config.yaml
activation: "swiglu"
moe_layers: [0, 2, 4, 6]
routed_scale: 2.5
init_std_router: 0.00798
lr_router: 0.00129
vocab_size: 4096
tie_embeddings: "early"
Below are experts of layer 4 (counted from 0) of a mixture-of-experts language model. Rows are named gate (a neuron's input weights, with its number), up (a neuron's input weights, with its number) and show model dimensions 0-159. Each number is 500 + 50 x the weight over its row's rms, rounded and kept within 0 to 999. Numbers have three digits each.
Before each expert's rows: a language model's description of what the expert responds to. This comes from a sample of Wikipedia text that the model never trained on.

# expert 1
Final pieces of proper names and words, often surnames and place names in lists, e.g. -ery, -son, -ington, -ville.
gate1:533482526499515544489499515540524502588435468470563518520489553550536563379489489515526480456479470421452673481529522495572506474476513513546457436485476482440511495441410469498520480485607481558466482557554535560448505489447429536504459417535500446586483546510474583491459519420427507482620434569407475486360503502512471472615544559485490494466427533486514495499515404491523550501486544445495452504665406490521481512489512445572458504570444429519375555528538508506534493510511548
up1:441527512449548478472506478573482546455539532515436473472514460477513501583521550449516506595564503542498357550510554393454473540509446542360440523505553508568457536565582579472538628491407495471504460502452446477618511476564548452445500526489489517422528484546455424483564541519531469521433424512550535498544581532521587510375489461428546540415515495407529506512500527442423464488504495605437556599464475530508503433504472518434503545448540538518493509494437420449498463500492445

# expert 7
Spacing and punctuation between numbers or cells in tables and records, e.g. dashes in 119–27, hyphens in ISBNs, pipes, line breaks.
gate3:486476454399482485555485497569455568551559464481427467557545548535543472522531498564409491515500497531441396448447407502505467489461448462565426576494575486551535541510609534525514486453481448450485494462431492481507511463465550516504527423522452466556512505526416509511549543501439578491394472499453496441575470544515502558447577451435465484527429504473476471501461492413516442493480496622538457568473627596414446518465409430569501460443562536559475573492574558383575524540518464
up3:449535543505590486459489480426534447589467511534514587451473450596403580444477536468459509462565434496545558517576536493549508534490504487464502511525460539423453354426496487547486623515573524567545501536604566533506504489539460490470509537453538560552426547418567570487442474444524467562610513464569443515390488459519483473569427550552492580555394528527509506547550514539500546515535502466460505475521491474574487507504637515408525565513494464470504467512479485616484525510529560

# expert 2
Adjective-forming endings and nationality words completing a stem, such as Swed-ish, Alban-ian, indigen-ous, -ical, American, British.
gate1:570439473493505518404508487498528516514585487447508514496562439448532558503527524562507538523489515511536516587563607510506451505465429515471517421507478535457506534476581529424557538476602514455518538482514583568514483478481497577535443514405509539426515509519455491546461539507446501500432435574428469503482590454483485440522492392506548581463543472499515530497520563565472529578458488552456588427545510530501591476459540548487412470587451337420572585625469517500606575488548537
up1:482536491496555511631490533481499483471490507553569556465437524543401493465480482393485466439446435504492546511403393462571467471535588508525464623486543511469516419498406467582480477509430543465442534533491496436466482500457519478494511509497597449596523523514527543488498396497521513480560566419542468479609449482455549478511485609494500447588461519512473473485518475390553465470517511386495366515452525492448469492535505487489518545397552627542499494415476452535491448584522502

# expert 0
Word-start pieces and short prefixes such as ex, v, prom, plus verbs like took, signed; common in table name cells.
gate1:474640462541510542542528534515435548503470450398464533522485478567530490563523478524488410586500512529451551560471561468509495535483490571498526541518511526498426516558407504425526377523517554454598391527509473485621568497431444350463608472471513550507536482516551487500494571429411502538485483486516438481415531533513403476533398621490503499397533487497480514537535393492548545590522478470448544493533504511510466500501582548511486520524476584503449542473479496485527564510582464
up1:507430525551496422450482493449556460490518532558514458497486429494527514379529547497553541466494599527521451418498526545462497479505439460453506435513507502480587407463495506535515541450380450578364566500565513443432455502574617559542436567497476489451450576517494520487494446475636469459542464574569546491572427495497571490423539382470452533548476543582661546509437525546497495507507465472489484442475405498539545467494457487481468504436502469554513473478435467472470444462457512

# expert 19
First letter of a word right after a heading, line break, parenthesis or quote, e.g. ===S-ingles, (p-ianist, (m-usic.
gate13:511533529499548488458498498591469430449485470487575398529411500458481553475557518486591499541523506458511565563532524557518435422501458480472514523389555514554493417375402480470502472499405464526501523539499505437575493452478412440569389456519522509498551500512475492458577483559475478498519495501475444552509554454542545442472451604472519403401528396475512487490475415396508437533503489483469458513468434587594529525466491471436535536456493445445590570627519608505512482533517516
up13:433531469412415454492508513549517503590518518532481511467474535516509483529476528478452493434515537517479519554515481494440572516517493571498461508566484423477491589511388428568561442449506589522524462451504566500554412484540512476454524528514494468486575508526455473532464480490576438431501513390483426505589376510412491719504472399538556487517478549513447528536403587540525502489437456453531571457511558500491540539464479547461477490439527424470453509466506537518505354458416504

# expert 9
Letters and periods of name initials and item numbers in lists, e.g. G.H.W., L.L., numbered entries like 89., 29.
gate1:462635548446569562498484507538541469567418506545572458491609502450440479552487463503413469497366372491517536464520477437535492589449499477519537537526461504415476515449463471480542482521543527448499488520517531540545443527497500529489482471562545525460449453461534544436490486496442502576474513587524469497494523511455482447538411460415379536502558477517570447566356593470522471502530438389485477530463555537420451520640524520439497568491610461550459512531531493484544480449458480
up1:528384524504479455548515575503471656538608462491520559495503442519435492472563441501506460467561611521531549489471521400449524424546535539512488404521483531552570554498554445578500436501526392449496451498501469439474512419475648566557553520442496486495549489461498440566426441486595542391374456515463510552510529484455493474484480540483558462536477497500470481525557507479434545464530510596528529475511477471530574457396481485500460466484477478432485529593514537581465493586521528

# expert 5
Endings of taxon names and field labels in classification or infobox lists, plus empty table cells, e.g. Ophidiiform-es, Kingdom, Born:.
gate3:512487535537503513493503527472533539562491457562481400415548406472578512519387614532540546421482497540581494498395544550553425520393500454494590527491458567536523471524479545480510465492447548452492540478510558526503468534551593525471485427513556572516573574507362449424458509439505513529549509488547432512509559495482584446455486522501563418470519509443572476393456575533546494432516510490477514548386559547423514462536535527425443554540546522447484465582497537530596426546502497
up3:475535463456492562424523441511524470503540544520578593496500510480414493377544541487369521509487492480424434577620432504456531424495570514514440462516473479498458508461533475510462583458551527567524497570514500459587523479479455514517484569432538417388451455546571564572486463499458497541459544524432548484464402529439513476591467516535428590552500500555490473576521501455501539514407440448596498429536425438444557477513514495566546445504424422565552511493495544505435552457476418

# expert 22
Linking words between phrases in prose, such as and, of the, in the, with, by the, often between two named parties.
gate1:479528528477515392516480444594551488418512544496496530483467435481578487470552467472466566473614502494489403512491475532512450465446538572587582442505468481511509522509488552526518516464532517585483405420466544514580646557515560493519462533496500472504499559477427494458573610496503487540381487466517523403379476559477608514503441493554505488456466515539459459478362509539444486442580454482476461517504519599475468478573542535412440501576429485556482593529483506560508526527456449
up1:522575509490479575465541564482466521543462452474454526441555575541471461525380485598467484531478531525523539521521488415347514523561492476537407560462612534532498469526497484548560499548457500434592430499436510419439366510512524513455518517489519529496439426537545472510459442508465500398546498538436514515529510464507403509518511432432465553529606559457509587512570535507505477482503509429497564409463527435438565551502472431583465521472576487420452468479543506482421406455478585

# expert 3
Single capital letters or short capitalised pieces opening a name after a space, e.g. H(ope), L(angevin), Pat(rick), W(ard).
gate1:544563534581545500527546556524549582494436477554512428557513518602525518441497499532531468522479472575558589521511496516538459428476428528485523534455389446441461508578485606522520496558496561493607535402478501488504458526470554432482459472537521592570559515482517570536545444489444536537508485457539424521552544527566548546540485561464582505465571452436474418409486604515445530492538419491495494590371534532511547548503439544421390518481566513441532535436514457561496473563506424
up1:486534516421467496414505453470490409517542497430496604423533523443519524426509543457420534447539494448421463560534443552440528541466578456494488503525546558491480425408545423474532458451481493533442439598504472512493556523544416501494477552497454421467440503490474467474459565488555478504487490594467511498388493501393467409520557486529410486499428527581513577604574433482560513456427543449515473402612450457473489445525576461560588466438486499505472457566441549451470516441487554

# expert 16
Verb endings like -ated, -ued completing past-tense verbs, helping verbs had, has, is a, and line breaks ending list items.
gate1:512467463526552475565492534484421568494518518500578472524569468526459482491446466550551432549513539425376517457503494490553524569469570449503542450516499518483411579431554540515570547544516410464457485477483512527493462477550461447536515449548484488568475494484482574564565567514520571588522528475488515505382473459517511418556488511529522658383513438446447437529514480464612492458534536502512438466475442595441491427570591404572508557454583467454485580452526480495448523491500610
up1:589531521473525518507509474456552419459556488476529489494474613552653487438513544534416521565529543452589579522492448498568524476639418464404504430471499558518513431425547527460421519501565505497532513534532464483481607483545560521518437536345469460562478487432497552438527541464539530455548438545464461507580475491510530442521583466537493463514514632555489450479581556459509507571507567454505510566514537481574507516510529474523424427562554487514550500594446502540528516504513456

# expert 15
Starts of lowercase words and ordinals or numbers, e.g. multi-, first, two, new, right, st-urgeon.
gate1:506461443577495444524491453554537479479547511520529599540532467449487504513497554360573508437422449555473486544494437482497537477459480454513576557511538517526585599489524507550549508480548413410546442573392514482535503567497537590534490407555440550604472513571584507501463447478477549553419522532474552436478438391629504526476571620504547511461449468550429566528584514442456476462535554514455473500476521435517513477579449551562502551519526491451482467463560544501443441508446482
up1:483495509604534479428492511556476513475482493554527596585481479508478477579485473401551496473436474563439498504443521419528556441498515457512626577549569506466543599461496576527522420466547432410548503616424483502569513482498511543559539469518490494599456500561518490528418434450474431577465566498423580554508498455582464469453570554451538540423515433529452550499567462422493464473484534515432462532432510424538566440554457498604506549499578455451449443481583526525471463493477486

# expert 10
Function words and auxiliaries in running prose, such as was, his, that, its, which, and sentence openers like Since, Once.
gate1:517467514453503462532486527516511508507468469514446470493557434503466495543510459487475419508469621514586452511460484450557592526538425583558425507534529517449607533585447479512441524498493494460576477529463484534442547427519516500564486558584400595538501622449503486540445426514443485479581524492548538506548536518441417475474417503433557467433520468447510492488575503506653451517476591489414507588438536488446526456480511532393492514507515475458440359544524452499422502477569570
up1:450447509467578519511483494412461528498520507521428522543487488477500595531576484564468493510513568630512418455418491454560483544459437528439523460525522511549499528534494508431481504529537451470479505463484444529517521506496410478499654495554380575423478544457516444437441626548498471505550483465526525529569574584485396581530517378346551511498481403484497515558495491461501583533436536491472526537530452499499398489422491512471575459486514471451436461522509525478409492542449450

# expert 13
Inner pieces of non-English names, often with accented letters, e.g. Guðr-ø-ðr, Mir-and-a, Z-é-nith, Cal-earo.
gate1:559390459565558523445482452579491616404505502505604442570520446527483567476510458494578492564498461562544466500540552529506449396505504523492554496474489488574574575515433565545415414470479450525544416507322533514517479490492545553499516504547511588498487557546450522532496465453476519543525525486570415500548507503483536460489499511459567453397487564495469538507406512559458517476599481551450562532384560548575548505434424533470428527526438505529510567502525470504551504530426468
up1:455452427476630572486420468549413527466566567598507402503564438497485581490471558547496468495506450477518471492521536556506398413431534540489503550569594528511500556481439467485432451474538461480506458544493431497457469529557475629526597473549487553512457578499496581433540518414544548538447489489527511489549462477545554485514504524488528446478508504481503596570454431546474527542498557559571489442399522519506505524535497516460466577512436549519491540457588524384542529526349451

# expert 12
Periods, commas and closing parentheses ending a clause or sentence, especially after names or places, plus possessive 's like Syria's.
gate1:541498508501466499538531511530539536512492500464501577444449501503530451584512489429478420446409350536391558414501471443376490498494476555548465413484529549499544420480470513531606566440600505503473396518463410465516559606467517521553469571485466502525506471450528544506469493549459537544533511594427512454531479509506463550417524485547443485507470491466495405439420420485607509518563518485499505566479517490469563539540531522626564407466562535537515444508548531545499603445493525
up1:471554524544534452432486548422504543452492482509459504589574499530482485470447492477529550565609595509514452550512463561578448486495547411424539673470483534516534579450468494506429401592427485456466560469515560452462544415533529459532508420538502536561471513473519485527541527438532532568522499451608469554535485490502442524490518508401527536580552536457519552505463557419421475487439483480451517461444503519508439459432403487429453642517517440488466474508456475455504410560434488

# expert 14
Single capital letters starting a name or acronym after the or of the, such as E-gyptian, I-OC, A-GOVV.
gate1:550637472432525480423483424560492449488488508444499545575456589535521547527485518508503539504434531545521438485517471435583531498472391503515483507494485489444508447523461437480427608494463473568522434488481518491521538505550485564461483464494495385462462529513489575510468603481568466422468482538537574446375553486410490523531477464589436495402539429426487509567546550510550480521457505420471455548578499488551520491417456523384601543515518435512488642483517501412569518494488525
up1:585649520502500508433488448542535466473546492481495531565522628501482522498510549445545482486514561485518506464450501476539611557476375502528468515461443493446443418484504435513481561496499467499451465463450485468481573551504586510463398512414460498450461521437420520445485577528561481386487453519548516385437460533453532506469522506626430575427499465444572495528517591501465543567467484423485451527534477489548531518430517576479581474547547506533485553461579408433570499426445481

# expert 6
Middle stem pieces of long Latinate words, such as econ-om-ics, anthrop-olog-ists, cerem-on-ies, oper, design, elect.
gate1:573515530480611428572479553493459502481561474397505494490508499472582526497520499455526523424525497506421469477492604484458452507469493504485485449568481517533528508504595486478612398535531607371482502642497505397446503517615486477467464516500534517447530538360486527527471466497466465596595475480422434494452619563498471514506521476479490480500443573524517458506461467516466519550469497481485514595421435476557547456493572454493486472543557546488477437423564428497526443588548526
up1:490522487517364570435535479522562430483415485634514505393394462554501539473454551560465573599523480517563487534462468538508559535573445493555539505472469520505510472548392526513472506488455434569596512383501516551483483525404544464617515533511501471517478444625439485459443505521560507487390457482482578533558396484404533472493507537512505513485507491486539515468492422459502494431556469553492568433535561504483433492422508516517475501487523468544488527575429518522461542476490626

# expert 18
Short consonant-led opening or second pieces of split words, such as cont, dis, reg, an-est-hetic, mass-ac-re.
gate1:454421486505535479484488517459504594526410496516492472529508444552589581488487473451636476470487520498472399532485592540457427498467536544479534576557461499494529491428549617532456559407520516475526538539570441495556565417514493544533464579664465554459510535480560432498442477453495487519438440519503518552481561467558492499435514497439423504447596510586526493451504395456484558490591505465439435467566393496468502509462407454606522521495446473507566542558500506474558460475520487
up1:469565531496378533522536539616451457584366472525551562504546514496446452453562514430530383482369463485460494455537518515531455495483516500568489549420460438550565484489523631446413460528595484485582534519567490470518512444537491552584495524534459516464464480471540487507488473524496485479497490605402568600487457473466472484491456474538396499490532488465452445541375475413519532408549520502542477495500521565476457456492462463571617489519513496441547466524517548472556552549453499

# expert 11
Opening syllables of common English words, often Latin prefixes, e.g. con-, pre-, re-, dis-, com-, as in disrespect, composer.
gate1:604527482370458484481554516510491468481460429519497433511498483504538443415561541556517534522595450460561447563527399528561475454521491430461590485472426523528384412447528496422508518510435514453392529514423494474531489407540460532510436558420459499474392445612551480565548449497443589584439475569529540557506510534508455586534506576423528467429446490457451490527514412469510447441516475516522562457477434538572443523454477420539508503486485509494504463491467530504471529483471398
up1:526457439542581463543520470495433522525507496540375465548512444476556455422529494576513509534547462472538434525519443562530531507483591511482594533483494566552387525408473455371473493539447466512445522517463444503539538416552426454538460495492501444407423417517560377526533463448497562561461535509571539566565493523425422571513524646483605452533432499431458545570517462543484491470495549569536513479479440491537524621555542510555533520544517471539498513492542520488494471532459443